From a checkpoint of a small mixture-of-experts model trained on Wikipedia.
Size: width 384, vocabulary 32768, 83.8M parameters.
Training: a variant of Muon for the experts, 467M tokens, 9987 steps.
Below are experts of layer 7 (counted from 0) of a mixture-of-experts language model. Rows are named up (a neuron's input weights, with its number) and show model dimensions 288-383. Each number is 128 + 24 x the weight over its row's rms, rounded and kept within 0 to 255.
Before each expert's rows: a language model's description of what the expert responds to. This comes from a sample of Wikipedia text that the model never trained on.

# expert 36
Description: Section headers, abstract nouns
up0 [139 116 117 137 159 173 169 120 135 110  90 148 139 131 112  84 162 117 149 117 144 126 175 114 129  97 121 130 104  80 105 146  94 109 133 127 145 158 140 125 133 141 113 154 166 152 155  94 113  90 174 132 131 129 104 122 116 146 135 159 113 144 121 137 101 164 156 132 154 131 112 140 158 111 146 145 129 109 120 119 129 116 145 159 107 188 128 118 112 109 129 119 141 137 119 118]
up1 [116 118  84 121 163 112 127 121 153 115 140 142 165 119 168 125 142 125 122 134 151 130 129 154 154 113 113 124 103 152 152 156 139 132 142 142 151 122 110 110 115 132 124 134 147 123 142 129 126 140 119 118 160 122 109 140 146 184 128 162 140 122 130 193 132  83 155 133 131 106 126 139 132 173 128 115 130 133 114 135 135 131 118  96 137  94 132 121 122 154 118 125 105 134 116 142]
up2 [151  94 132 101 137 152 124 142 128 151 125 110 106 111 137 128 124 111 119 151 183  98  57  98 160  98 144  85 102 130  69 167 135 137 100 125 104 148 115 104 105 106 103 116 148 161 128 147  77 121 100 140 123 157 121 173 145 134 132 126  99  93 135 115 118 143 128 104 102  85 112 140 158 179 139 122 135  90 132 139 128 123 136 140 119 144 126  86 145 131 117 131 127 123 192 154]

# expert 6
Description: W-initial pieces, games
up0 [101 146 138 156 149 147 145 146 133 112 164 147 159 100 114 128 110 152 156 152  83 111 151 134 151 137  96 108 129 158 133 145  88 163 197 128 161 158 119 100  86 149 153 107 122 130 129 153  95 120 143 125 132 133 139  95 141 154 150 137 160  82 132 119 139 128 137  99 155 113 161 129 104 101 123 111 191 150 119 171 123 127 128 119 116  60 100 140  77 115 159 132 128 118 126 149]
up1 [126 146 118 141 131  95 128 177  90 126 114 112 111 143 119  79 134 142 203 125 123 134 163 153 156  74  82 158 139 166 136 111 123 134 125 176 156 139 112 138 155 121 165 150 120 109 138 118 126 158 112 120  91 141  90 154 132 145 135  91 113 148 109 141 144 138  78 137 123 130 125 129 114 146 155 123 158 125  86 140 125 138 135 141 117 123 139 133 107 143 124 116 143 129  97 134]
up2 [125 140 143 129 148 114 152 146 171 151  91 129  96 171  83 128 110 118 111 140 122 137 186 133  98 107 140  94 149 123  88 119 126 139 118 121 160 144 107  98 116 136 130 118  92 163 146 126 169 127 174  90 111 124 132 157 125 157 105 159 108 165 106  98 149  98 122 172 105 106 123 143 141 133 140 117 152 139  93 159  96 122 144 119 104 111 166 111 166 116 109 125 138 132  98 106]

# expert 4
Description: Word-initial capital pieces
up0 [100 149 143 164 138 118 140 151 201 122 133 158 116  83  95 143 101 106 169 153 109 153  98 152 106 123 121  95  94 152 136 141 104 128 142  90 102 120 152 163 145 141 126 131 121 168 101 161 138 110 121  82 152 124 155 121 163 117 158  93 129  92  83 117 181 166 105 105  99 102 122 121 130  91 130 125  88 132 132 143 131 111 104 103 100 144 121 132 147 116 189 131  93 156 132 127]
up1 [138 151 140 167  39 121 142  83 173  96 155  90 131 100 161 164 137 160 160 113 147  60 132 132 155 123 128 138 100 168 154 134 111 143 162  89 140 103 125 120 125 145 181 164 173 168  83  94  88  99 129 122 153 132 110 115 146 142 123 136 134 116 102 105 150  98 117  97 151  90 139 138 119 136 129 130 155 165 123 172 149 128 138 158 148 141 138 132  84 149 136  96  88 111 118 142]
up2 [ 98 143 130 115 138 106 137 127 101 142 116  96 134  63 146 102 120  98 108 121 157 141 102 151 132  99 146  99 156 124 131 150 129 119 148  70 131 141 100 137 110 125 147 118 102 106 168 139  57 134 116 115 115 149 132 158 139 119 110 181 144 121 169 144 115 141 145 180 128 117 135 116 126 125 166 129 122 138 114 128 176 149 140 155  73  95  92 144 105 102 143 108  94 115 122 126]

# expert 32
Description: Numbers and coordinates
up3 [125 146 112 159 130 102 137 128 145 104  79 192  94 113 112 174 106  90 116 148 152 115 130 159 111 150 133 151 140 151 135 115 143  91 131 108 148 125 125 120  93 144 136 177 138  82 157  84 159  95 122 117  88 126  98 117 150 127 141 112 144 155 182 121 118 144  94 179 161  66 121 127 136  95  86 131 144  82 148 124 134 124 123 106 130 115 147 160 143 106 124  84 106 116  89  92]
up4 [149 110 128 137 112 116 105 143 146 152 115 155  99 104  94 129 140 173 166  92 113  98 104 146 135 152 120 133 109 148 133 136 119 141 105 156 158 149 148 115  91 140 113  92  99 137 101 131 107 121 147 135  98 138 131 176 111 108 122 113 137 138 133 129 128  89 150 160 132 137 107 145 128 137 127 141 130 121 119 135 112 123 159 120 151 104  92 100 117 131 124 151 152 157 151  92]
up5 [ 71 134 135 119 118 150 137 126 111 121 134  81 130  97 115 102 157 137 126 127 109 121 124 129 138 156 133 156 156 141 135  96  89 158 127 119 128  96  94 137 123 118 138  63 139  83 163 152 106 142 110  97 127 125 116 169  92 120 113 100 125 104 122  96 149 125  78 134  53 133 155 113 126 155  93 134 101 132  85  89  78 131 119 187 131  88 155 131  96 161  84 119  89 126 181 118]

# expert 35
Description: Table row endings
up0 [186 172 129 119  97 129 129 114 129 168 104 121 130 122 148 123 146 131 102 141  91 150 155 112 119 125 148  93 112 128 166 143 119 121 155 167 153 159  69  99  68 174 126 110 113 149 112 140 143 142 150 148 164 128 139 133 157 107 120 106  93 131 108 115 121 111 143 100  91  97 120  92 111 113 140 124 132 171 127  96  96 158 116 154 152 146 135  89 156 129 128 155 118 187 105 155]
up1 [143 132 175 142 121 133 170 136 109 115 157 173  95  81 146 107 132 144  79 136 161  95 155 142 113  99  86 115 119 137 132 138 158 167  90 110 140 116 103 106 162 140 131 133 108 124 114 138 162 117 159 112 162  84  96 116 156 120 105 112 116 111 142 170 142 148 115 137 174 127 147 154 144 154 148 173  86 166 134 155 140 105 145 138 114 129 156 175 110 115 144 127 135 114 120 119]
up2 [144 114 138 171 149 170 122 137 138 113 132  84 120 108 109  94 115 140 129 143 119 146 129  90 120 125  93  67 150 178 118 132 112 120 127  65 119 154 149  85 130 164  96 136 128 143 147 130 102 146 129  89 155 151 166 150 106 160 107 134 139  90 105  78 137 120 182  91 113 129  98 157 121 136 140 102 120 145 124 122 156 132 124 134 137 167 113 123  77 107 129 131 145 113 124 112]

# expert 63
Description: Suffixes and date digits
up0 [133 133 115 136  95 115 104 135 159  94 107 145 109 139 105 157 101 161 147 127 103 166  90 166 121 133 171 163 103 108 132 136 107 137 104 142 162 112 119 131 126 175 141 104 143 123 129 116 162 168 158 171 149 153 148 117  84 128 160 195 143 156 131 111 122 130 167 140 104 130 105 170 115 112  97 126 155 114 130 130 124 128 101 130 135 115 147 130 168 112 152 107 155 105 121 125]
up1 [127 115 143 124 114 135 130  91 153 146  94 130 171 113 111 107 151 195 153 152 153 131 116 139 113  88  94 148 120 132  65 126 139  88 126  95 137 123  97 142 156 150  82 179 119 139 167  97 134 150 124 130 141 109 137 115 155 103 117  97 139  99 125 171 126 159 156 149 131 111 190 100 123 159 148 153  95  73 121 173 151  89 108 148 138 135 152 151 153 130 146 169 107 149 115 156]
up2 [158 128 150 115  87 144 121  84 120  98 164  92  79 149  89 118 121 163 139 144 126 121 144 110 172 145 125 109 120 141 133 133 135 110  96 141 106 137 136 157 127 109 155 104 151 135 135 187 143 120 140 149 142 130 159 148 161 155  98 140 119 120 109 152  58 158 145  92 165  97 103 141 112 152 113  98 153 112 140 133 104 132  92 114 129 131 101 141 108 165 119 124 134 106  89 130]

# expert 39
Description: Mid-word consonant syllables
up0 [ 96 137 140 110 128 101 141 146 157 142 108 105 125 131  97 121 141 139 119 131 143 145  98 152 111 127 147 134 139 137 157 133 120 137 124 139 106 127 128 146  97 116 125 105 120  80 133 116 140 111 137 138 123 148 108 129  70 132 108 111  94  86 136 113 116 132 132 115 100 105 131 132 137  98 121 171 118 128 141 171 133 132 160 128  70 140  94  89 113  90 162 112 155 167 125 128]
up1 [162 126 120 109 130 100 135 165 134 135 148 182 127 113 122 162  91 109 105  76 128 142  97 128 179 132 115 104 130 164 118 162 117 141 149 141  98 126 132 128 125 129 113  65 115 114 124 139 130 177 182 171 116 152 118 129 167 115 143 107 128 180 102 132  90 151  77 132 136 149 167 143 125 116 135 125 155 175 109 162 132 106 119 170 144  85 115 124 117 148 131 147 181 102  86 147]
up2 [133 153 107 163 114 137 120 151 107 129 107 119 140 135 131 131 155  99 128 117 205 103 145 143  85 116  98 152 143  86  96 102 132 135 181 104 106 166 131 112 110 134  97 102  96  94 136 154 132 143 136 127 137  90 134 128 137 106 111 109  97 116 190 113 103 153 118 109 127 136 108 105 158 133 144 106  86 125 133 140 111 118 102 138 136 103 101 146 127 162 155  94 109 162 116  99]

# expert 61
Description: Surname beginnings
up0 [150 162  83 148  99 155 105 137 139  99 171 137 156 117 111  97 143 149  85  81 120 152 121 124 110 201 117 114 146  74 122 111 140 105  95 118 112 132 119 101 135  93 129  99 113  89 137 126  96 114 139 101 142  92 185 131 139 125  98 137 145 123  97 144 150 149 147 110 124 136 111 153 123 140 113 162 156 112 119  96  73 128 137 126 132 143 112 123 128 149 153 121 109 119 166 127]
up1 [129 106 187 165 165 119 154  86 189 131 163 125 134 142 107 105 121 134 123  94 139  82 123 103 127  84 115 107 124 154 123 134 146  97 101 176 163 103 147 141  86 118 158 126 177 128 115 113 140 109 123 140 173 128 105 133 112 113 103 140 138 128 165  77 146 193 139 143 149 137  97 150 110 129 135 165 137 137  72  91 149 130 124 113 140 100 127  93 107 127 133 119  93 131 114 159]
up2 [123 119  96 159  89 106  83 104 137 137 155 109 133 101 113 148 126 108 114 150 114 152 133 134 121 147 135  95 123 127 146  98 108 101 133  96 112 115 143 158  84 126 144 125  94 164 169 130 115 135 116 160 111 114 107 126  84 108 111 143  70 144 141 140 125 110 110 103 111 139 107 102 141 134 118 107 101 136 133 108 155 106 125 137  89 109  83 111 133  99 146  88 171 128 106 112]

# expert 30
Description: Verbs after auxiliaries
up0 [137 121 154 171 151 156  81 109 117 134 138 138 135 121 138 144 133  79 142 122 147 123 126  66 118 118 151 156 132 138 127 165 132 147 106 118 131 151 123 182  87 134 123 153 140 119 151 142 107 158 141 120 124 123 170 122 138 110 145 127 144 145 111 113 140 141 147 135 201 114 143 104 154 160 112 173 109 153 130 106 159 118  97  95 144  80 148  86 123 104 124 112 134 107 191 122]
up1 [130 146 122 122 110 102 101 132 158 134  76 150 118 130  90 126 141  91  74 160 110  87 122 151 123 164 153 155  95 121 130 154 109 147 105 105 139 139 153 158 124 131 111 135  62 208 154 142 113 136 139 119 116 121 149  76 100 130 106 171 140 110 125 134 137 102 135  90 126 105 189 140 135 133 133 116  78 130 132  97 171 141 106  99  98  98 139  94 107 102 150  87 135 146 146 121]
up2 [153 112 132 159 132 138 137 161 108 126 132 134 133  96 123 150 113 112 153 136 133 119 117 159  50 140  94 124 111  95 125 117 145 131 129 149 143 129 152 142  98 122 144 139 135 161 146 123  86 146 108 128 176  91 172 213 100 139 119 103 159 115  80 164 121 132 162 135  83 125 118 111  90 135 109 126 161 137 149 103  87 136 133 118 143 146 118 142 162  98 128 143 157 145 133 146]

# expert 54
Description: Abbreviation periods, initials
up0 [139  99 139 102 114 129 104 129 138 162 154 140 138 132 179 137 108 156 142 129 138 106  99 118 118 135 125 143 123 155 150 153 119 126 118  94  98 120 138  76 134 115 122 153 149 115  75 167 143 123 105  81 157  98 134 134 136 115  91  79 160 130 121 125  76 123 133  98 132 144 122 142 122 125 130 147 100 144 117 134 132 118 150 116 163 115 139 127 112 184 113 140 128 152 182 115]
up1 [117 130 147 128 119 127 102 140  91 137 157 112 113 156 106  94 102 150 119 165 136 132 152 120 162 124 137 158 128 123 124 128 152 153 108 127  92 145 172 135 151 110 110 112 121 114 145 136 122 125 107 151 115  98  94 147 128 142 106 114 182 189  68 104 169 145  91 109 110 206 122 148 152 105 116 182 125 168 159 160 157 120  98 125  91 105 139 111 139 174 135 147 139 135  81 106]
up2 [127 132 167 120 130 102  92 138 144 144 110 133 136 117 126 128 169 151 109 119  77 161 120 154 127 134 124 121 127 111 129 121 157 167 143 136 136 124 125 118 126 135 184 130 101 106 128  99 144 102 121 108  92 155 120 135 124 140  62 147 112 132  67 104 124 111  87 146 145 107 141 146 151 118 115 156 163 156 180  85 134  87  95  94 116 154 156 125 132 111 114 112 141 134 113 117]

# expert 56
Description: Paragraph breaks
up3 [143 157 139 168 123 130 138 128 112  95 138 152  75 118 169 114 101 151 148 122 149 126 152 142 161  66 130 166  85  74 134 134 175 127 141 145 156 122 109 125 137 143 119 153 117 125 166 178 127 114 146 140 113 148 146 122 142 130 111 128 141 149 133 157 114 130 116 103 137 122 102 136 113 138 125 164 110 123 152 119 155 124  97 175 114 143 145  96 148 151 132 106 184 154 107 159]
up4 [191 179 137 116 125 116 132 106  71 109 168  67 115 106 125 116 117 150 149 158 131 128 125  81 128 127 118 132 103 104  95 127 138 113 131  93 165 164 145  90  88  55 144 135 115 101 150 136 109 137  97 125 140 103 163 135 160 140 148 131 120 139 110 116 150  97 147 170 109 139  87  82 162 149 117 138 101 179 159  99  96 128 116 117 105 120 162 150 117 125 128 140 149 123 103 164]
up5 [160 113 127 103 138 124  80 141 115 110 123  99 170 123 139 125 120 123  86 114 120  88 145 107 135 140 105 161 153 107 109 102 122 144 108  94  99 184 139  97 111 148  98 122 118 135 141 142  73 182 104 158 141  97 110  87 148  92 108 126 102 164 127  79 131 136  92 115  79 113 138 101 141 134 152 120 115 137 125 153 116  82 155 156 130 121 103 118 122 122 130 161 117 134 112 101]

# expert 33
Description: Places and nationalities
up0 [126 143 129 142 102 147 100  74 120 144 105 144 141 145 123 128 156 106 152 102 123 116 103  88 166 148 104 128 113 151 143 126  81 130 140 169 116 132 196  76 147 106 103 122 122 154 124  94  99 143  98 117 130 109 132 132  93  95 134 142 139 168  96 100  90 114 145 114 162  95 100 156 127 104 115 118 128 129 107 132 128 106  74 145 127 115  77 140 104 101 120  90 129 136  85 134]
up1 [ 93 129 149 122 143 161 144 147  74 164 140 101 150 157 113 147  92 129  91 153 155 131 115 129 101 140 133 136 105 173 139 136 131 122 124  89 118 162 150 138 175 175 137 127 145 131 145 110 131  93 137 146 138 150 106 172 135 148 116  98 132 141 149  90 117 129 126 152 130 128 124 160 104  77 115 172 141 123 101 101 186 142 104 161 113 123 114 109  86 149 144 141 115  98 151 106]
up2 [154  77 129 130 166 118 135 136 122  62 118 140 127 111 137 107 105 164 114 125 129 145 152  84  79 124  90 128 164  81 126 112 139 137 154 105 104 151 103 148 164 123  90 139 131 104 133 141 116 104 134 122 140 111 121 164 126 120 147 117 115 152 100 167 120 125 117 149 118 143 124 131 120 121 119 117 106 144 160  96  94 127 116 125 148 139 121 130 130 165 165 165  87 124 156  90]

# expert 8
Description: Election and politics terms
up0 [127 126 120 165 210 109 117 112 109 126  72 149 117 156 132 183 113 150 115 132 133  73  83 172 136 157 133 184 115 129 122 105 124 130 135 138  93 129 171 146 117  79 134 129 152 113 130 170 115 107 119 105  91 108 120 111 153 133 114  81 120 149 122 114 134 118 155 133 147  96 175 134 114 120 134 148 154  91 116 135 100 108 171 117 147 145 148 126 165  95 100 118  83 112 138 151]
up1 [150 154 131 108 147  94 135 160 135 167 136 121 115 164 138 115 120 120 131 149 138  81 123  89 109 158  98 115 165 127 132 185 125 138 102 126 144 123 135 101 135  89 135 103  83 147 155 138 120 118 130 135 117 112 124 109 138 125 136 128 137 195 128 123 136 131 141 177 143 119  97 142 122 130 129 154 108 166 125 118  59 154 123 162  60 136 124 178 163 137  99 122 162 150 110 113]
up2 [159 132  99 119 168 148 156 142 118 143 161  72 187 138  98 124 155 158 138 151 160 139 143 101 122 111 134 117 122  91 122 156 135 156 152 142 118 101 105 128 113  91  83 133  76 165 119 154 125 130 126 121 159 105 140 136 144 117 129 131 122 132 197 131 120 141 108 134 109 117 189 146 164 138 162 178  97  97 113 174 129  79 144 101 148  71 143 160 125 166 120 103 183 136 141 108]

# expert 19
Description: Place and name stems
up8 [137  92 133 137 126 148 147 176 127 139 116 161 167 117  98 133  94 147 124 116 140 127 158 150 121 102 136  86  97 134 137 118 136 155 144 111 138 113 127 149 128 158 124 127 110 161 152 143 145 136 132 127  83 130 128 133 126 115 145 130 127 101 109 144 119 120 108 152 124 137  80  82 177 143 113 141 156 115 103 129 127  99 120 105 130 157 174 104  91 102 132 111  98 110 127 145]
up9 [134 110 132 127 118 160 152 129 115  86 128 120  79 106 159 107 143 173  96  98  99 126  82 175 122  80 153 130 130 132 166 153 169 132 127 149 133 131 139 157 149 150 118 149 195 140 146 143 161 112 127 131 144  74 132 158 137 183 130 118 138 123 101 102  91 114 123 121 148 136 160 149 132 136 148 117 162 130 125 117 115 125  89 158 142  82 132 119 113 135 141 153 113  96 125 142]
up10 [143 119 140 115 112 115 129 155 144 132 120 142 102 121 116 148 159 119  69 134 129 141 124 173 134 150  99 126 152 142 140 119 129 143 107 112 115 110 125 178 171 143 150 140 133 147 152 117  90 133 132 141 101 130 152  76 126 164 128  98 129  98 159  74 137 130 115 130 131  87 119 112 147 138  93 114 133 139 134 147 153 108 134 143 115 127 136 158 166 130 160 150 114 108 101 126]

# expert 15
Description: Career and work nouns
up0 [102 113 152  64  99 134 159 124 140 158 109 154 141  84 116  99 104 103 125 102 150 164 122 117 144 136 140 163 146 105  97 125 122 122 107 113 145 156 113 139 120 127 104  89 155 102 120 115  92 155  68 147 128 140 146 166 105  94 100 110 116 127 114 121 137 151 130 128 118 152 145 134 190 107 151 126 190 112 134 116 128 139 117 144 117 127  96 169 160 114 144 132 145 105 107 136]
up1 [123 157 152 134 143 132 107 172 148 126 111 161 140  62  92  81 104 131 115 120 101 141 139 113 140 134 100 137 154 136 156 134 113  81 127 137 132 142 167 158 135 118  74 125 124  97 117 145 145 133 150 114 117 101 139 133 167 113 151 142 122 125 119 139  96 121 136 123  91 114 168  89 123 166  83 147 113 117  93 111 155 165 151 141 125 126 148 117  94 136 120 109 145 126  76 116]
up2 [155  76 156 182 115  75 117 164 117 141 116 135 164 163 150 177 125 132 117 168 137 120 135 161 121 143 154 116 144 152 170 115 151 132 152 110 157 124 156 136 112 113 114 141 153 106 119 119 120 120 159  96  77  98 152 147 128 138 143 121  99 118 127 157 127 116 119 142 122 148 124 145 111 138 121 136 112 135 134 110 104  88 189 133 154 123  86  88 134 149  72 117 118 135 104 121]

# expert 46
Description: Prepositions, adverbial words
up0 [175  87 139 126 170 124 124 127 117 150 122 147 115 119  82 136  74 149 121 134 118 108  90 152 130 123 106 114 120 106 119 121 118  93 103 184 102 117 153 102 114 112 131 111 134 130 130 129 148 151 107 128 125 102 141 141 105 164 123 136  75 108 122 100 148 120 180 109 106 115  87 157  78 119 115 122 143 147 136 124  83 137 170 154 129 121 166 139 143 128 110 137 133 143 112 164]
up1 [ 82  96 116 149 154 154 109 138 184 112  98 139 103 104 152 139 136 151  41  60 110 114 106 139 129 100 116 127 142  82 120 136 154 132 106 149  98 135  98 148  79 114 129 150 142 147 125 138 134 127 110 160 132 111 123 113 110 163 157 121 155 116 104 192 151 114 143 104 139 134  97 165 140 119 134  91 120 142 156 163 119 134 117 164 196 170 101  96 157 156 112 123 109 120  98 154]
up2 [106 101 157 150 105 123 138 154 129 171 119 100 145 161 121 123 113 110 112 131 137  99 125 115 167 154 141 124 129 108 116 124 143 119 140  86 160 127 120 121 137  80 126 145 154 102 141  98 117 120 116 114 101  83 138  95 131  94 138 112 114 109 132 120 114 147 107 154 129 159 134 127 112 124  97  91 151 120  90 104 103  67 137 128 103 135 161 137 155 108  89  96 127 157 145 143]

# expert 62
Description: South Asian name pieces
up0 [118 147  98 190 160 154 119 148 125 166 104  97 122  93 113 146  90 135 100 124 121  99 138 128 174 107 127 111 139 137 106 148 123 142 123  95 142 110 116 165 146 161 183 120 141 157 156 155 134 156  87 142 124 159 135 131 117 100 101 166 115 134 130  97  78 166 145 102 123 127  95 120 119 164 104 105 133 121 108 141 132 119 135 141 120 113 166 127 192 114 138 118 143 119 131 143]
up1 [171 129 139  91 115 171 130 102 171 143 115 113  91 137 114 170 129 146  94 150 140 147 112 131 108  95 149 115 140 148 113 122  81 101 125 160 134 149 208 127 113 159 105 128 118 142 119  83 125 184 112  98 111 128 134 149 150 114 144 153 114 150 131 120 117 118 156 150 114 119 149 124 120 120 124 143  75 130 138  48 136 109 125 100 149  86 150 147 157  72 140 117 136 113 117 105]
up2 [123  91 167 137 125 150 141 120 103 131 171 103 170 148 180 151 126 133 160  91 111 116 166  86 135 163 123 163 135 117 136 116 140 160 151 153 104 114  91 134 104 136 135 135 151 101 126 130 191 112 128 103  72 167 121 102  91 105  82 121 135 149 108  91 126 103 123 140 124 127 140  92 158 119 136 179 134  99 123 131 146 115 107 185 103 113 121 139 182  91 128 115 175 121 112 144]